From a checkpoint of a small mixture-of-experts model trained on Wikipedia.
Size: 13 layers, vocabulary 42976.
Experts: 64 experts in each of 12 layers, 288 squared ReLU neurons an expert, 2 picks a token, a softmax router, a shared expert of 256 neurons.
Below are experts of layer 7 (counted from 0) of a mixture-of-experts language model. Rows are named router (the router's row for the expert), up (a neuron's input weights, with its number), down (a neuron's output weights, with its number) and show model dimensions 392-447. Each number is 50 + 10 x the weight over its row's rms, rounded and kept within 0 to 99.
After each expert's rows: "gets" lists some tokens that make up at least twice as much of what it gets as of all text; "comes before" lists some tokens at least twice as common just after its tokens as in all text. This comes from a sample of Wikipedia text that the model never trained on. Tokens count by the router's weight.

# expert 10
router:54 35 56 74 51 52 41 65 52 29 55 56 31 66 37 48 57 40 54 62 47 49 62 53 54 56 52 40 51 64 48 52 55 66 42 43 38 52 61 54 49 25 38 68 58 45 67 48 50 66 52 29 49 59 55 42
up0:53 37 41 47 47 48 48 47 55 55 58 66 48 62 44 58 69 39 52 57 63 52 49 64 42 52 63 34 59 44 68 57 54 64 57 50 27 53 48 76 40 26 75 48 49 61 58 46 43 53 48 55 60 63 60 57
down0:57 54 55 49 38 58 55 50 37 62 51 34 46 65 50 71 44 40 58 45 42 45 62 66 35 53 40 55 74 46 57 52 45 42 62 66 54 69 59 44 45 46 56 52 37 48 55 38 52 44 32 54 41 47 47 39
gets: "2", "1", "4", "3", "5", "6"
comes before: "0", "9", "5", "8", "6", "7"

# expert 53
router:53 57 50 43 47 39 42 55 67 51 51 69 56 38 45 49 46 52 51 64 39 38 71 56 63 57 53 58 55 41 40 52 64 59 59 42 43 46 56 48 52 36 52 53 52 36 49 39 48 50 36 56 48 56 50 52
up0:54 49 39 56 36 55 64 54 35 52 61 62 42 46 41 45 37 65 60 41 56 74 59 49 42 70 39 37 56 34 53 68 54 54 38 54 55 65 61 34 46 48 35 38 41 31 55 38 59 47 51 39 42 56 54 58
down0:34 71 54 54 54 44 40 39 45 53 45 53 59 50 56 79 47 38 58 46 49 35 52 58 52 25 44 67 50 51 41 62 56 55 29 55 61 70 55 61 53 45 51 51 48 58 49 61 47 49 32 46 49 46 56 30
gets: "–", "1", "2", "-", " −", "/"
comes before: "1", "0", "9", "2", "3", "6"

# expert 62
router:43 36 55 57 60 46 30 42 69 64 59 66 54 62 50 35 66 76 48 51 48 51 50 45 52 51 38 49 61 45 30 56 69 57 57 33 42 67 67 48 44 56 62 41 54 30 53 47 40 37 49 66 53 63 72 43
up5:45 49 49 57 39 26 46 33 46 53 42 56 50 43 29 48 43 51 54 47 51 53 44 53 46 43 51 53 53 61 68 37 48 47 59 69 40 50 31 38 64 31 69 61 39 65 56 74 51 51 63 34 61 50 56 67
down5:53 41 37 63 53 58 51 62 49 59 45 44 45 46 67 51 70 54 66 65 52 46 52 35 59 35 41 53 49 43 58 33 61 59 45 40 55 57 62 61 26 45 27 50 55 60 42 39 54 45 63 50 39 36 47 69
gets: ".", ":", ").", " .", "%", ".\n"
comes before: " The", "5", " He", " In", " It", "4"

# expert 43
router:39 39 46 54 51 46 30 49 60 63 51 49 62 57 50 31 62 61 47 41 45 64 62 64 56 41 47 57 47 68 38 58 50 43 49 34 43 50 63 56 52 34 48 57 64 39 28 39 36 59 45 64 37 53 73 52
up0:53 39 44 52 41 51 57 52 61 55 66 29 63 48 50 55 52 39 56 49 62 63 44 40 39 41 56 65 44 51 58 47 71 66 55 54 45 61 40 38 45 40 38 46 51 32 47 45 49 44 40 40 59 58 63 54
down0:36 71 52 47 51 50 63 64 38 50 38 51 44 72 64 52 59 56 51 62 52 44 52 48 38 23 47 46 38 56 51 34 65 59 51 55 58 37 63 57 52 39 57 47 49 66 31 40 50 55 36 52 52 51 38 46
gets: "3", "5", "4", "2", "9", "6"
comes before: " |", ",", ".", "\n", " (", "–"

# expert 13
router:42 45 37 33 61 49 60 50 45 56 50 59 56 53 50 41 36 54 57 53 40 47 35 46 40 53 39 34 58 29 48 56 39 58 48 48 53 58 43 40 53 53 45 45 46 60 65 43 69 39 46 53 36 67 62 55
up5:54 36 54 47 49 59 44 37 33 41 49 59 44 61 49 49 59 34 74 56 48 57 60 51 56 56 35 38 45 43 53 39 52 43 44 51 38 70 67 49 32 57 68 52 56 51 50 70 76 46 63 51 48 58 50 50
down5:41 54 45 53 51 50 50 49 62 40 52 39 58 49 54 55 38 49 60 69 44 42 46 54 23 43 22 49 63 64 46 41 34 50 48 54 46 53 34 60 71 57 61 39 42 37 49 54 38 49 47 48 39 41 66 39
gets: ".", ".\n\n", ",", ".\n", ").", "==\n"
comes before: " The", "==", " He", " In", "The", "In"

# expert 20
router:52 59 51 53 57 53 46 80 67 47 51 36 45 42 52 54 57 51 47 66 29 41 51 59 45 46 38 58 53 41 32 54 56 55 55 48 56 48 40 62 52 57 60 48 47 45 49 42 48 55 46 47 41 31 29 31
up5:46 51 57 32 56 34 36 55 55 49 35 53 58 55 56 59 65 60 48 59 59 57 57 48 63 59 49 51 63 49 25 66 33 51 62 41 42 61 53 27 72 47 51 50 40 39 39 52 49 60 38 49 38 69 45 45
down5:52 55 53 37 54 61 46 61 57 58 63 44 47 46 43 58 57 63 65 57 54 47 44 38 39 30 53 53 52 56 36 35 45 55 34 60 39 41 63 48 57 46 68 52 27 42 46 50 57 45 47 52 45 45 28 62
gets: "5", "0", "4", "6", "3", "7"
comes before: "0", "th", "°", ".", "5", "6"

# expert 58
router:39 48 54 64 36 47 30 53 52 49 57 45 38 48 52 33 55 57 46 52 46 62 55 61 52 50 45 59 51 56 35 52 52 50 60 39 60 47 63 55 53 39 47 57 63 45 31 41 44 54 46 60 52 43 56 43
up5:43 34 37 46 59 36 44 39 53 65 59 44 54 39 64 55 34 62 58 48 51 57 53 63 59 43 51 37 61 64 46 56 42 50 69 63 35 55 49 60 47 43 49 48 44 66 67 48 56 50 44 54 57 45 48 39
down5:63 55 45 65 59 40 52 44 18 59 46 50 68 34 51 54 31 62 51 58 53 56 55 51 53 61 45 59 40 50 46 50 44 61 43 55 57 68 41 61 47 37 48 43 50 34 51 55 67 43 36 49 36 33 63 59
gets: "6", "7", "5", "4", "8", "3"
comes before: "–", " |", ",", ")\n", ")", "\n"